Weights of a small mixture-of-experts language model, trained from scratch on English Wikipedia: a softmax router.
Below are experts of layer 11 (counted from 0) of a mixture-of-experts language model. Rows are named router (the router's row for the expert), up (a neuron's input weights, with its number) and show model dimensions 0-255. Each number is 500 + 50 x the weight over its row's rms, rounded and kept within 0 to 999. Numbers have three digits each.
After each expert's rows: a language model's description of what the expert responds to. This comes from a sample of Wikipedia text that the model never trained on.

# expert 13
router:561469517569507496557480527438483547564524462547471501463474480494529504425632559472478486427436452535567519509492517450617512519499540396553499519489554535433586452449500581502542530469505503497477466397413437453543539488451398490562536615473556598472522557514417533509496577509405497566474561531527593461425470482501374595514500493541488486441399526496493626539407460434508495434478528507464478474535509447506437556431568471594468529550516443496503545405585536489477542532536580527504519411518472406532495500552422445497495595525453477534511442532525571510543533415417413459433505529547578435429558530453456496522519541489545427478493500503447508464549455580475509453484551545495466450479471570414481620449482563389458523468501528540491494496501550514536413524532479
up1:510450500575589501506507534468463494521501496432440415491517424456435568386531494481532463477473598451470506479553510367497436554469482396517455535618539497448547511571575537371577456584529488475566458493486425523553487587519528513507566528446593505565429467558471544523525510491551456542565495495504446578497482384462510537447523530492431475546521476524439407503546525487456509508522510527605466426515528452533552446530487603523436409451507519490463455591505584467558486523485484549554438444574444509492411515440483469431460597440403508423535522548513404524503472481547524410555428492544521531418599590475461521464520479519414465549505510521492510430454432519541534496553509508507463441423537490533550512529412393526506513503539483502451511549592481481565521519623529
up2:524493640511481453485508545488510483406432440481602470438569572511457478514557511496547586519476508545493545458484483533469450545511528477515439532476557514488540476515485449557546561519504425430593507564559519525464572512422449506487478424407475471505521476423529390432513562548554514442501432510632579522605528481415534538528531536484500503580514517445560437452491544478593489529476475482443467468506570560522513593459390504502411510524529463482450620625453470554423457504505489575613551428497518546510530510497492457539448514470458481570525492506484483449467544475436455444403463462553478442515591553594441523394478506472514568410495520554446492488524499472558497491439386544547438526365496543559522426545450391534516476472458439486524472576468506542483447559512524
up3:505478574429468568470425542581512426552501599498484506420561555538473566525541424504592483555510424481475470394471483520530574394512417493557475518535520544622618457523536515511520487504520599452549465413505490447528470480428463562475595560463495524499471490608485539457467531590454504547423498484495456508473507481506462496522477517510436540489503499510490499573464463544516454506509439559479599558569455485564381431496452467586554461481453490537480476503435476525583578589480491451450566494514516468450488557472478499382448478542436488515391414505580463424515560574451470544540413486571441494438431526559499466522552477638415462538477449513437507514503631517513428429486535590511467574495475439459477559464508530563494508472473437523511560505526483465400426526531481
Sports team names

# expert 6
router:466518544499472498415381448548455436475427467583550549515623476525577537594415470460634484476492464534460479536631475467542452467563592474540519507544453527478528567516508461566502421508428555470535560584493549455458466449463489479557511489492519461617550484543474543522475545493473469521550452486397582466485515423480528421552495518404517464437484464556533475493457462485463502522485620437514499560548448430480477449489533544483493463517531434432575509527496524461481527392455527578449431543505535552480528450532582486554386464412493546513474465437427559453446507545431529495538539540503559504581497585549451593472512586450524451559582443389519455540425465500493547545458521570485393463558537500512486530466539467443519414566519495470425524404452536529493502553459544
up0:425446549527518541445516646613516570488598511534572460407498488527500527510523434468493501482498443485478545543548551509501582560513496552506442470564468516503418491474520415469455537475451590498569448453612530519469419535503454482431514547489462525546578546504511425442475444404467493427491385491431471394494503437431465425438529517613495517559444464535521485503595524397476502568581527507483502479530486459489507483503494459573504494563416387470475458547532514481490572590499561545525502549578448546434522606497441563490486542563544497466517500510486527533475458555535588575532499477445505403491534481445488518513499451431452542545539507503438409526527441502455469599405478443540378486549490497516518477636511436496511443447493558477478450480496468596631535514462483
up1:430479521571453480483479535451635474439485461450465528424529534563506420524443419436516525557527540491516522480475466557488397544534514447510644533467533538579582446565491490431491552494500543506493464495468455448542531545523404402477530470429419627554475513518513580530563426540505512515506494528496473559450489518443463505479501561465501488562499447550424476501639557455512378550448549485512508529587478503471482475566529566475439467511494467440555426394598456462505438455499465510549561523543543506523531525588484465491458426522464510451438436427505530581567512557491447477535534543427552509557572456515466537484505521608489582516506436585481547547510493598437479527498524483481557499466391446494485475468480452395486541501510374544411413515580462528456544478614523
up2:460496529531456528538553396510527468512398504482564437453499437566519521533449529464534544467417440545515464501594528493497541499560477546527505591580526448418484554474396525428403572488516612556599475540422500487487539574424530469508559491568472571484542628494479525484527535504450481447468525407478542508438526487510540514571436513489505361519537462489517469559459502534480585496561381529533545446497428465570511422432588491433450492566433493531475502446538570612494466413454524501495536502496518583506495430434516568418496501485576501449502592441491469545485468433541543615480566410533447453415536519435554435509547432574456450489414535540500612527468547525483544558580565463482508516529495514546508451593474469443531465403516535435550522458493488495487493463521490
Mid-word pieces, technical text

# expert 32
router:527421474488471574488573466640515369413397536534558421521442507584487582477551481430508478443505400515527437533400447461443562591487550537486585485443483461484398530434460481510484505517520497550536538460540492439473439533484558544500432547507422531564508476445574545551433530522560466520492513550547559507536565608483376429474468538457530486500539504567518450408514468536531479436562474471521523483404532478441539500520468494501416549482460567589473368453397567555426501482489552508373518559450467426546467483528549490518534480498489431458501471441443559575457503523522559470549512568449465432548570488460524545532583448602476466580456495505504525458530405473497553559521487543515559454430443456498572433541484458516514535461493517562431459519472507464490473476542427
up2:465506518404425585417429518484569476484578503486662489476505567560487563453589482523586596466527478464496520554449578410501422512521510475452453471364511501512494488496522441504486405476491425508531546541472424531549521451530445554488506534527537497488452539481567537450549494563483535499540576464471446475504546559454440501499508434417536513558549501512584592502395465444522533554563512499418461524564460463546438469441451492474479451501537470567459463520436399489547475491501503460599545404467542527417488538564447574525458481393548440445542539449554484466520543527531478565552432528556479574438404492486496570485527451504554488525501454530493372671498524548490483572488493511500486471463470550429529574569439459574437487524504452518478473510524478516505513654516442
up3:552429462542561537547498487591526468445474547465517571498391493570544456560415541526470471532491458412534465560532455519440540501567629489514528431495491481626464593547504600496535518548494553491553550500450513509527474539402476472450525519515556453502422615497409523544495523457450545458490418538495525500438461529481544500424503512530541511486562450491473473405416545453571525354487515526559540562384498441590356534486485520501611559542475537456500454458453510501531480417506501504401468430479520516537479482432523452498544499522511454355574419511502572442519539467498480484491515469509433492582451549457549526565510419523515513407536473444510524462558507553557481546464594439514520473554487487503439495590458526465410513452552571518468494480512539429468408521604511
up4:524492430596536473568416477540372521478476468464576479498527499461550535442466522493495477528481491561505501430502462462516448574479607488518514513500472567569564531503395432419456541463540513491519531414399512493551632396458490487503394502474451549577537437477479482485411507537437465420492491551507554505473465535462521465441623478465525618540553571474531575395529420415519501440468443555487447562593477402513560520471572481513536512502536496468509556507465512585595562514545471582539492472549545479493524472549503457431514523455452557517458556557501541494479525419437516549490581476542514423583523492476485520535497440531499556478454556546565376523516487552469463421455479475563456538388490476516490599511471524502382521559437494456477424417482454550481575550583480
Indefinite article after verbs

# expert 9
router:463535513501475508489475569454525501534353504534472576431502484524394548609513442530542491531488493429561452496563572517502545483557519451440487482518559490498439499428434433578552511441498512472497523567536424541547549478566490541424443517501521509466503475601399514525582501537433518504454507507498517532455550384510515512577452554474433544456511546464522516603519425508437491615558541410561519521605442466476520519564517524586475472502505492412372562466432502477452523389449489481508442459491544500428512520487513572550446523430470514580402427511560511480497589494459485492463462554575493564532479537477521560554518548445409571556571510419498495515459388447526530529468414546504403488542559405434429517510632536513487400505594539534487541478547523464499472520460529
up0:425509456486418529491475528639490527490516460515503516480533473533532482535517479580502503439524432459526440494462487437516512542522524559492492542475458440531455508518501555533486489454497464533565505515420464437512547516548472463440625446420560487444577466520467540447494388560513571609534519518587567508536519608467457589491553478472528579438498524479485477490475615491497554490491601523479507511501553378577537497445479477667394538531427541439485530413477491531437485464523522514490498524504436486453487547481496375422551502544413511515498391509428424402538409593408535549529529548561378472515474535412430522522476614461542511491517431519553428481518530460536534593431582468486531480463433473468554484572420518470526494508477525574441484558500465543539459498570490
up1:544508488426446479541516511532447479487486518472508488430594503497502457504471499368517507451556648446538482529441489358531599406487583376505538432547456573469440567518403515595582497500511495522501489558496497471464552541476395446502574543621460479467447569581534485511547595460414526505540503516555593589549535510432581475555484526434478489392439506491542558464404515472499579457447460487477460493505494527561461523517571493464477537417476486501476504551491482587386409424437558466431531502597520509479442497443516470431433499455503494485489525525510478450473483492451489503439581446486446589521496524462538442595513483591494438498527515582556416508540447522553506491546504529479660536420514476440479430495482541502443493537455514528557530518509535522497513506550493
up2:575456473517435564479462593435561522474445543601550565476559475523402515517446546515571538416348425507382452540513534541533618442514474529450526568487464512533474518413516522489504476436508515462434508485495526422550514549502493463523540496509575556433542482458528513570458588473485567541494476483553418429439517450573582455478581547496471503481385591511483479466490561473443469575375531484542542482532527530519414585456587575375468481549501534469455473480480605638474489422523587492472534462458508595409499574531474451407511492495450561443486433550398586454474515544537482523527558547483466525558447568452459497493533375511562511550486450454445487493450551470468477487507558502509437516561530489540519456512479515467491508492511543421512507508555472454522532467454529
Slavic name pieces

# expert 21
router:449499472559505609478509504521434551450526397537560489464424509575482531434568565400400550476536484546531475502510528499529580523470520530468551456515453522512457505371573526422500502568436537553455486437506395479524569532348495448545509573440534469488500448551565552514504528532472510615466453559567565455502463514502512573489489555478500430564401419458464485466536499508516466478450471476540555543465515433514551420391577482583489559417573473489566518469586515532517554531460507472558518488419434386514435447521548477423544592551545473493513465582557527573493526485479532460480448481547479454505525525459581551478592523507510561505445501504491564485488466630519517494474498386492447475380477470529464530473549467415446465468441567479439458452434556559497491484600442
up0:450575582487515528418551528409501604486407478536476529366481568416512596441482586551588487446423514540521515545576400490529565532468443468460506520499592466540497565516540483513463511492537488432454465588477475530549475457466403474505551491492473490536421498579428499450382514543492541443571469490472516450520413558519548427476495410489473558469538431496555444572527482536542466553566452384547493516574470438526430429488539516483456517533551497498494466514483506498506545509530461484396556595542480491562456478506582543443522549509486586502475565486490574552523469548533524479455510592501453520519531482459521383347550479505451438559500472586589493457465453435466493473485497519602485452468478502460608575501444442468535553393517490485553472513504533438553549517552398
up1:543506565574455487535534492472498537472489571465465457479569461526449644514478438560517452489485609509504494499486522467514427500455486464464439475558444506370535444383482440592435532589619541488568603458478450473498608488465547441543562579433548498512465469520455528545599500513610421556594567504438477511519523489502562611458525521515499478470525514501568492477523524451506473542436590615529459518443514475510497481501435390474453480529500444535506539476440539534543373422476541483412514599452450467535565483527503446483504533551566519471507418440425510433425611567493456536503527487519560431492421507548469484533477508485512472469499470589508481494482460558555494499499536430480507493469543564439488560435355485546598482492488459542474486576494463451466607519512539
up2:510443490475488537570533556453580541502533541454501424464463525459534574459509498456597522505457350433493438531587544484503439581481509495556501503571562541384544521568583576387461452469537582495449399586456441492502513455455474471510447481472486581515538511511456506493437606461504459443482510482466455485482531623433485518480426400587438436511536496371525469584529555489449475478561488501506479449474527555487546553552558490460392464582498532448494444518490516451508509479482358489570487443433476551488511578486514576563456503528510505502544411491495450561468479499509542450561470533561461483432572465551482415422520536497490556512544460567387513534545432567570524580546499400423437447466507463500539507527523592491518557561485455491546487480453477584486490577483571
Adverbs and modifiers

# expert 10
router:418445496622551599502537498527507509538525439461415487484472585476588563514394507565534471429520401490484453433436525502544538530539556451470476529541576565530603514490488531434511520448465468466561487564505475441590473547465482501487515502445508484619508470515521620526526438529422428506486516519556543483540552420455476509501482435444586447504552485595476585499486471509586527530515546433467450447521595440421430475531489533513513481480427501456463506467528477441445474520408525444488456515456555428450572405536526567523549486577501502465456527473410601551524498505499463558504488486463475495431453481510497514518512482559571405567484477547564538460444494483527466557461575534451541498456473460406418634499573594491568552508478550551415456533394453589447529451617502
up1:469548529476567494523494512573579537419467490494431596478490487499451466499486481399494514489604531570508538587491453591402513506506455481479476512393541528588535633453400459525526511490516500458515397398503445511423473667561436525585514601491465468441464429493477463530470489484559507460538507562466445473577540511564502480540490476448524460452470527524494492428513499555475400520453542491454544532486495493486534430443516471452480556487532479580563509494440482466448406500563585506412452568445526422524530521475505472433575548500410448542492520616511360520439555575488513498353491495504537491440526523446520630539413441498458508492507536484560518445470483598492503497529537521559438551573527512518461595540527492518453539574457408543486459463531533562461512523505502
up2:490502565463465369547397509447496561467552539445630483588429545454412448438476506506535439495476588498475535581392515584470623493546500513470483552414479463491488596569503473460418482491480516466486479538434556544454470483484449493478486524496389527491610406498513519473384537512523481508542471497455411467550568470596478521524513557552408570499485524507471479523554487388492538525440525454490502558486558408577413568535452480538483450505555520545508553552490560501450567443624524535526545443557508503537503501504527496434410527494414507468474494535524506564520455491470582555549382460447449562485504527441444445579582519504460538528510514579456486520516531499502434490526451473469498472514467468491480568386483556549511521614534431547530423538465481580390527524498450
up3:540556434570501455480527514482409569499489510477569475501479506508483528470570510574500564508444413530495538504518559583478515455383491509449542480517432508516435506494447431502502525471588429489484516515509521451427576515466512512635509533456444540357483468460429488504499559508525551592548501512460487541585452503386459472615453509540506508469398509461497547435524522532571520559469514468448458385513507478479566486459504611533562452547431527428508422532566467526397400526488509434450524437630461526524547545507481465459506498501538467595517507533488558437544478460447463501457518499529431543473496650577461544536611436457511511521533507499479506490498478527527421437442477519449513432452429506557459406545480614538620562503578475485513485547523481610524514509413411
Prepositions after verbs

# expert 18
router:472520509547462456568504528493529565565486439509482580523529492549511493495521509413427576473506455458503496503476504499512581614598589543569496483517465544465525519525447490592513533465522419512517439440472421480477468525471368476518582459487530554494519509465434388464398550499501475514487565469514582492487559458443443509499569543549525507426526502555546614574462500433528513508468404492443498566477555459507407615547462538580420462612511420533445476449563438557444500505540551492514460463428409471456493519603441545525517632513507492494436517532582496478551476536490492497441496522449528497524471406374463462469407527513567439497458454514486469468587563485560468459485454462411429529504366595488503511543479428495396493498504524592533418555523513529561529507431505
up7:535591466491514495551566580494471395587515535438481453450449474576478589536539408599477578521532566554555579539484461460452547553548521472477538480500564565490500473452512487450385492506486518636458457485455594450495549523472451565506571450563510498501469532516511531512570508401447492516428517421449527480543512453452595525546394509472482460501533485542505452608449504507530544501438468441518466407576439536543548453556548588494523494435503498505481501509483567415516474405483520511550479464525490610527443508557477484403402464449488533452522453544379491535472515541471496538440587495396455486587497534492529479462458596502407442497486441530498493474456484504505562520573505456430477549459418555521494450593441543452470479504536398442577436550476457481608556593493464
up8:472527471515525476576576576516598500505566541474395452525563463539530478554566498464365449481413516499482510469508646505506479513537561532578466535542529397598580566613462435569451545529476513426499536477447466541457469442443543433574512516463572463504545438508424557512537440424532440535520515441491516442478589518509438549458466504572582474583531509479498553572431470514537462374479489497481500527435437568534480405434526463522468515541451499543472468545424535599523347605537532447439499510489491630551479419540512452543478462493429501477477548496533462592488464496530452421463553489450419531436454470484522544575537544539514546498513563571432518424463473535525537416491581532472471482426526498465524540504482485514466461486448468440479448518548464494500589546554501
up9:482568559375441495518482654544511462552490516491526506570537445476407520553519474455394566388470430497605548534481567487528587478556528580567477550505469529470527541431534506576502640575483466462551523479508511578494420444596457515536494520501531508509487633484388330504494488491547466602482461445509474441436488546469528560540544539458570446454488583488463481470507439472586483437362514522476509508541440432457480581545509562452431444494483449530431521538517525551561477491446468538529486434534504499501495476449462539424569518467524532533538479473456583503428544516585489535484590485459569474456514524519469513543458504531465464487542460549515463535573446434502432404509477422510484472462502505578503423501457499495426498515506567526500494491385525566500501461587457
Section and paragraph breaks

# expert 2
router:456406539587501492414486529545473454496532460546473578448514567444528538454497549541538452469539454460395521598456401514462513494615678449527536569483484399564520584511499535469444424446521535461565546541505475506541480492507517513526568473412502576666593564469496531448467563548533502518482462469601521560507484538468518457532460479543504522501562502412510526412486434580439485513554520460409545490553515409472532503520507427470485458530504530474468433516428526461504571458461545566514556445507512462544540467501477559408488434502457541444537481518476483495566571615437543480518507372558547444446447549529492549458412594520470504538532521501370504515493570464430444550479570467515532582465554520468485503404455456515449479553498552504506481602500475467440510455498536
up0:466558566494426548435521575505516467466511469507466434503594479601537552326459510369539434502401487414521481546405524479552454459549480477551536490448489540495514480475540553488476559500482525489542556559462528486496536509487449504484475569430432560443434501510551533485385615453453443602469462534430496484526494466519424498508544509534532521388449537507476467509524461536463603567438433541530691470493453539451467571548517524456544492546548520513486485527458442488515459490493540600424527479473413473433533530475465562448418442482487528448552514591510500595567475569489485503527448483537529489573559591498425518423505521505339451495515489474410532491561433564557479454596495467557560547484487517486450529460525547585524531471492492470585457483450545501513519493461530
up1:559458519511462406519519521395481507571507535561548421442403543477517526526569551607520435527578428470529470608520432482472608491518543524486475466536538447482567457450483413510529514544483511513563519525542483435420577430494443529517519513472562534523466514531462404486501524507548441531526385533441520484526504525489407522493536474538454544524468447470458587478461445405592520498442517424504419512454518489527540377425423528507501484519419432531410525472582505509513506479448523501445455444490639459528496477509523404524485512554498483546517463545511552500536488493509564517512475646501501444389480518506529443581519564433535536462555575452543558445490527493557407435455436570493460495488598485519547465493598443474536607506595433475520544469415492544435562559576585
up2:602484529510551505471507504515464480524574486513512559509486431498411490424479470534484601440409555475516478516498520555578519468547511535549463589480369492576577507430438466491541499470560518482399506540487463548532509541496483502522469567505463583395418554519495541488551439555562509489459572512428486549545532481361430489470504475533470502591462566471537583553549546459488523494453465451586583487500583346441452514528446472533517370454483460463520456478469543529523392562625487549472528494421514466489524509492535452427498548492431528406470484519479496540492541414486484420500470446541472468494399508517494508413454534555524472511529496538555481458553487575445519579461516537431598467458463600557545449573452549517492520494522399595569498476520584413582453477565517
Latin-style word prefixes

# expert 11
router:544523543485410576465495501573500434458564485478500438560462513553572512507474548513595577494577513500481440479475539545569564467540496496505551511471445495609419494549456540529510503482452526540509493572581547541464401491516533495454488454503501450435491532603542430403403477534446495519451411409589513488663455419528515446530518509484535514582423486454495538387506522523536452483541449510444479396541482498489452502492390512540567532449506478463583531499455489522478513413424482540416465496407576518482582464537538550545531405471639494485441496411502562415423512584515528547450432384584535527557456547550548585514489413501508477563535456506511533508457485463534480558509413579537527546575495493459506508469547464442570517468509520449464543532543557486507475581492432
up0:506601591576517542553559521584469514450423476449438471502537524523456490507516398475468522460434385442406480489612492529487435441581517544422465551557418488474545621592542663491470539471438499518525514480561502494424491525517496504499461433477545484554486480566467520460428516546408488500512514512481494517527463544509432532493587467464475539533514496569447540534491557481504480532507563481479564461400470435527515502550499444564532488451538493405512550473516512574561478515475540630555519469400554480514572566443478497514501457440477446451427455538428493601474455537621424503425480388506429551558437498453458507479462513526502402588522479436596490491458554441448447447527536498575495508430427517442535523430492528586539441567483522505528530483468515455587476577451535
up1:556518436506505437553591588522461544582490482477493500531562449476487517511578486434496452495489506576515529591411446453484482517424477487602410536503579503496546477471469579461525394569479559481546504589542495445536522519423475487495487518486509499490482483516533513571499484533472550499382449398585569496479408569393513530496483552547423500463519489581456472538548516493527570489547573431512449614467475422546455470462556417497521506567488491473482354493562496477483493488489550460466443508519553485463513534588548428451526614502488394537434470472448551489401563390447572526465522460590563522469477530466500489511509563523587534517474506428456615460496461441483475493494584434409608552563525492449472496550569397505507454403502461463518480514506576578496515471418528
up2:473379492595561546467468496452465528531521444451469531610485512564536572464524509438502477468471576476468533566534452488517529477470535468447550428503484558558492466477544545351543526443534490514523573504516514428623481456504560514385484544474483514486520594610484488456524547533615437466493580445519522492467443458463425496439503530490475500488429495557537550510535508489553435563502513462427464457509582472541460627598517598484481547402478430528435447444525461481508450520497487522451377447466479479527493485460570526508515503451446509458459493505452471600583410546521491478445515473584603545476482535500601485509501502529466414463581479495447607477513445495524543533405518499480491468448365548494459641602415535421475548493470568512507522511497535402515491493516516
Quotes, IPA slashes, scripts

# expert 55
router:435497510516486457440503459457404484584534501433453537477505515514505511504500419535578520513480492549475467537516455497540477409463456513515554482493540473586466442457554578471597482460426596567454568542432553473521543538559508532432493558536490530447459464565452500565454461563430555336540512543439560525532432420593431540504442490475497518410476521436562474536404464538453485483484572449505529368514440550511535388472570567535548539591526555446420541454560460517410530474532457531523496540529536472508471506527464518535530566397420485548520533486424559447496438424541568542567437538522496455441543549412500587513526515451544588525541591506486492530568443541453568454482572559474505456456502445396510596490502497519489505473585456451529565543532513376527490459450554
up0:591507591561453606541500563527486424456514504513553480473493439571563626505460547483435558538526484483584425565511513482420590576500526460397530512640500471453428521564476583461517509448551507467507437550480501455526466518567502561593528470496536518545408564462488492506545511513492509612483426479518444525499418485523456481455482553538491431441490547474504524594399486439455501517422448573537480525516393472534471391563531538549490399482479515491496468521488544477507532531446420570538513426408623524452483509429574449404498528498512520525441565503434408479436467499391423494532465429493517545492500521465463513435581494553488493558465384571485404512494441511489569480469518501618492518522449521451524483534495499534555451573517462528452511510493525620433544530457515
up1:474559510481523503580574486538572559515561441460552492443416604585522459531489531603432519469405559553533525642494557435558488426493530548577463496505624496572430530470558483472471505606490516473536474560448446503457557576487528523455422528466408505446543477498562468415436566532522585448586443487445478551545538509506493467499512470484562593540473477419602510528429467484500458514529520513514434555422403491548469471504459516548499438571525486462413455459468548403445469439410512519421523507495425459524564573536406499432520489485481522447488576465452512613536473523516559536469424526527505543462427462549412477513506579519426455561589448535559416471523435572486541498423521491501503528527539472425499465469494537518499493422529461419488531490449473587529475550506596
up2:499466547521509580492515539551442549544516553544480542529455631483445469453494521549592419580455500472515429494557491550539472504498551538586466479429537498470539544367504534511521462558418607419480586534524468498478480575468513539502496530476506477538421509482499521469550449598489532478423478540457492392503475582447484439479583454596496408513477459468606506552591478529448499464556616440430506535480474534459524485469442563529489461513401502526440474613542550527465479527488465480489454575464395513500588525540480482539547456451538497459517511560459511505479446485414530539454514526488520464445604480528445482662500471555540406591458462451459510632450418549509457531467511536559452514473531462448459369513499475489553400539461505550435467487469534474506494615442496
Surname pieces in lists

# expert 43
router:491449600506492445432429590392586453396511513493425501522471526499473562432492503542526534522516511509495495550569520495611420417537594435475492502471493516547469440503430553552436487518573628556436537553476564513457488450499470496514514532555508533513510562586488420576474487539438504439583544553441578552569539459459441461551488466469551468505534528513410485458548647506483446503456466545486579547469443476495507535396464557540517455509576450491517577430524621532536535485450585516464495565568470615508550486526429458502523471519435484517502364462425551450455411498497542497531467506564530426505575504404528576436458547451507514549559418498482492452467468497524532514539390473511469403520453442503496548497477530622561440525583504457529545529543492474515472511463452
up1:452418586480516486511577520485589485449583556564430474509479567458463517483439548495475503416532438422534459588585548518514568460556519490602484489596451518587514514521486566495454504503509534575509417472546504474441538510432472414512421485480461518476465550546452414460490440459481443539501485470546575512513470455520396498544540443502528472479407516467456590481519521446512440551485415536458490497383528568476494525521526571552496547410455512517496447423660597661519502480469551505427582490533410441488507509440462455514540476533478380539516422474468562536528530534480460464461465492540526472546508394438496590434603516511520446486493446520496565460512547580509518489528545528455439405476482577494413569536481495414541499558506519423449574543540517545470470578539466
up2:537540620530487488527452431492448415526479425490485452579498463486483666445485516583552494573474566525443417531435466382632540539495449535532499511476528511549528555451562487486541514547543473467437474562471514434523533531436464477551520549449491475525524553506505475536535670464489531546453459420515539531524471576527461513564556463481499454561472591451545486447490457391526553510422574529451548429454546467475456531496517458413464490438514498488540481466487480382505512423571436489477498389436431589497472426460495462552526509622549538468522418543529481542446548433512420418480505514543516511391588463480542532546517530539382535484508518431560519556491519508503397572566462493476507491529528558458390483529467415523482500510517457495569502533431526552535504458578525
up3:535508526537470535475487537524525512429377579613493443567408505562553514477483466440484482499465529504548456513480475549490539514445537483491473516502560523463377507470522542512482472466483469461461631489576498538513577558495535432430460539485511429435548513522580445521456465495555536455532576587619491593494522460541489506456589554469541473547564464588472528426566538421504528460540461507448539568514571402528485455440507475505505466455541411488516472367484495501561482525406517512517539604502397453436515399517501475467514460536595515478488432466427471578406472390566550560576452510478509469482515536415492586555485478517537543439445401470602459478540488470534449490434445459404598530581485524494513544543569415543532501500415497520514502503505461503536418521611517
Given names in biographies

# expert 5
router:471509527537546582513468520573416444445519519521582477572547551522562509508447535507571488475535403559454493577444457537485525563582654471528564567506578501531455583508524445518417418466459430501591547593486597488515444526505501466486556485518548461585604555514558534557441501502510524585434420469445537532509452491443563441503510503469523507462487535534452409459464425485486456543485482505438520536626450466484468458524483491479497515518505492531539452518423427477475586432376470548434474514440505582498530424502562582506517367398552510455498523480392504491488532597484528495545534479486497542568472558568465585513458531513479430618524382462488526492426547501484545522469413503468531537554543528510473473400491491522468446461448490453447466433419496577413464495489547
up0:471517590481447490387567543573473457450479397500528488504463474488454555565551451484511445484482457498508393563502535536516536551542608548514393485523473515565400542552506498482542538529457558611535612534546548538509460495529474478527521619486532521481461455454496511489424607538473514505493461561438490495485426554464476464556515548428485498494483525484436530504513521475608488525567548450516502501479419406491458577506439507492451472500563475435486496469460452595529593548516544458433459449435552537468511536568501529498470571576545547474573404466528509469554523628424503466606550420460471476473488563428527454572523495468495593438459452466474544614487448439485390537545400398589476477479443461355508436492508435451450530469479504502489481492486563525584483553457483
up1:536451553512425563475482512407541517387533473420627446644445528511449552548503416559415474508487470482508461535573405604489525443514445488458459508487526517506435504495543467474491530467451480489515493433509519531520501490494434430469539390576481527478531479434492547449543534403518527540462458677537447477504602448510500509539532522472559565562510540480431566525514542477562480545470595411493489439506482468533484477410492550602489553554516656528433499549521506655480472575427505505535518502484519566428488490413449599495565467505515508458517496397599484439578523526520434496463523445495516552507529474522455430523547444544530510515476464496476433525544494522500467516505465517547507516436479564456538467588469381535505492457414518452560509432477499510396481551544447
up2:521508473431456457513513516561498388519565627467442510483568535523600498558359532641538578380595449549498401523486487518546535537534528559550431575465463544444531414517545444477550483511494535623525476444543571423565417486520471465510495490531499508487596475438441552487467565521528510506545441447416522405586458527458550483468529487422395503620516521416397469434509453530587549478516463441484452502500538600573499523573441552520518456471498391467466521547491493502509447424497492564569531515529519523524497533524547502533521463547467533519475516508421456598433374511580485491475513514525527500515457586546528513464536493523444482472523510466446447506489459536493520534497529568483458462447473493550428474461450516464592429479447494479486601584460441429464454472528505
Latin-style word-initial prefixes

# expert 14
router:471523396493556412450454456414559480414510412497435529519522570449490502447437462435525479434465570498448564413513487475547495508515483514503453433458433504523552485471532432464440459491569493534430429427500546470542583487431534454543610443453448574546487485646479501470481491547542467453590506505481548474479537488519491475470512504449540443534511478477554515517482557553432373549553557494538527536484482484539477518499490570519543483492506483454563494495616539595502525525519501534535491403436489581446495399539341516541558503477519574523445445465486565463595503513455569488524467539522476546551591497413554467482544544532570504565533405523521532490554482550463535435485432506487422430497469380554537563610492511576476439534562526464448490451513556548604594508508378
up0:568479400554557512478449480487483477458536477534530487435438538517501463534507434529462560538461542558431457450576503569489496491513548446543424435475615650579591442522478510490492516500571436562588473444505564531484524517536501446498539436499501551420524423559491424553586572479491487591532493462512426359592509498433435544520559551510479496565531498538480543525555431484528477514570533523506469517567429610533553547547498507573487477476449551509564470504497592577443550500527553489566501465492511626501519489501513374480559588430382520531430445473480503571510562469519430484423538506471606413567440500502489548470541493453431447444505436496457458513537492541453517471438496530537502520492456506456580457480495553481388425499425491460430417520442501407474426469486544
up1:509559544482447434568564520498547468476521510463456472475546575546562484520505485470498507504510408487499490332520552505509430473520506675529460539535482449530532519451438570526521414515514448442528431391420545548460518544435448477504493390455502532529364549542519462533462537477463520602426578595599572483465469502418511469527493426490512422552479563557514526497440527548552470540488513387567511454485591528554526462484495458457477445499528571487500552494483473454539543383535481509439493520503556564546528518409514526404481548516528564517520469571447567427476474503544468518602522517487471504551450458457549577441500505547508475537504571553459468462468582491446491508465459512491468539387399413581530495534448564534480384524416428534485470515521490553511484622521443
up2:495430479517463379528489491563498443433448523455503575489487620439518539504586499519544501578498407480473472496630549472504510585498601512568463373552561546475478555577478550451575541553547559510495548497550477511395533531486495414448519483501509454519481507644512599500434457432403459509508542538501502548420462476507508480491461437501507539480491544549432530566467516568464495517458586467473530560464462482528532527529467529424462526426459448454448488475517563520519467544526511493437545480513504602467358433498488484444451488570463409583483504467537495578487437563501486519493549489512553460564509364487476475443520489531542535565426365433537491444517526479501520468469570441505436539517557479519461405475570598493532551466642427540509392486531504491501538490485571
Section heading endings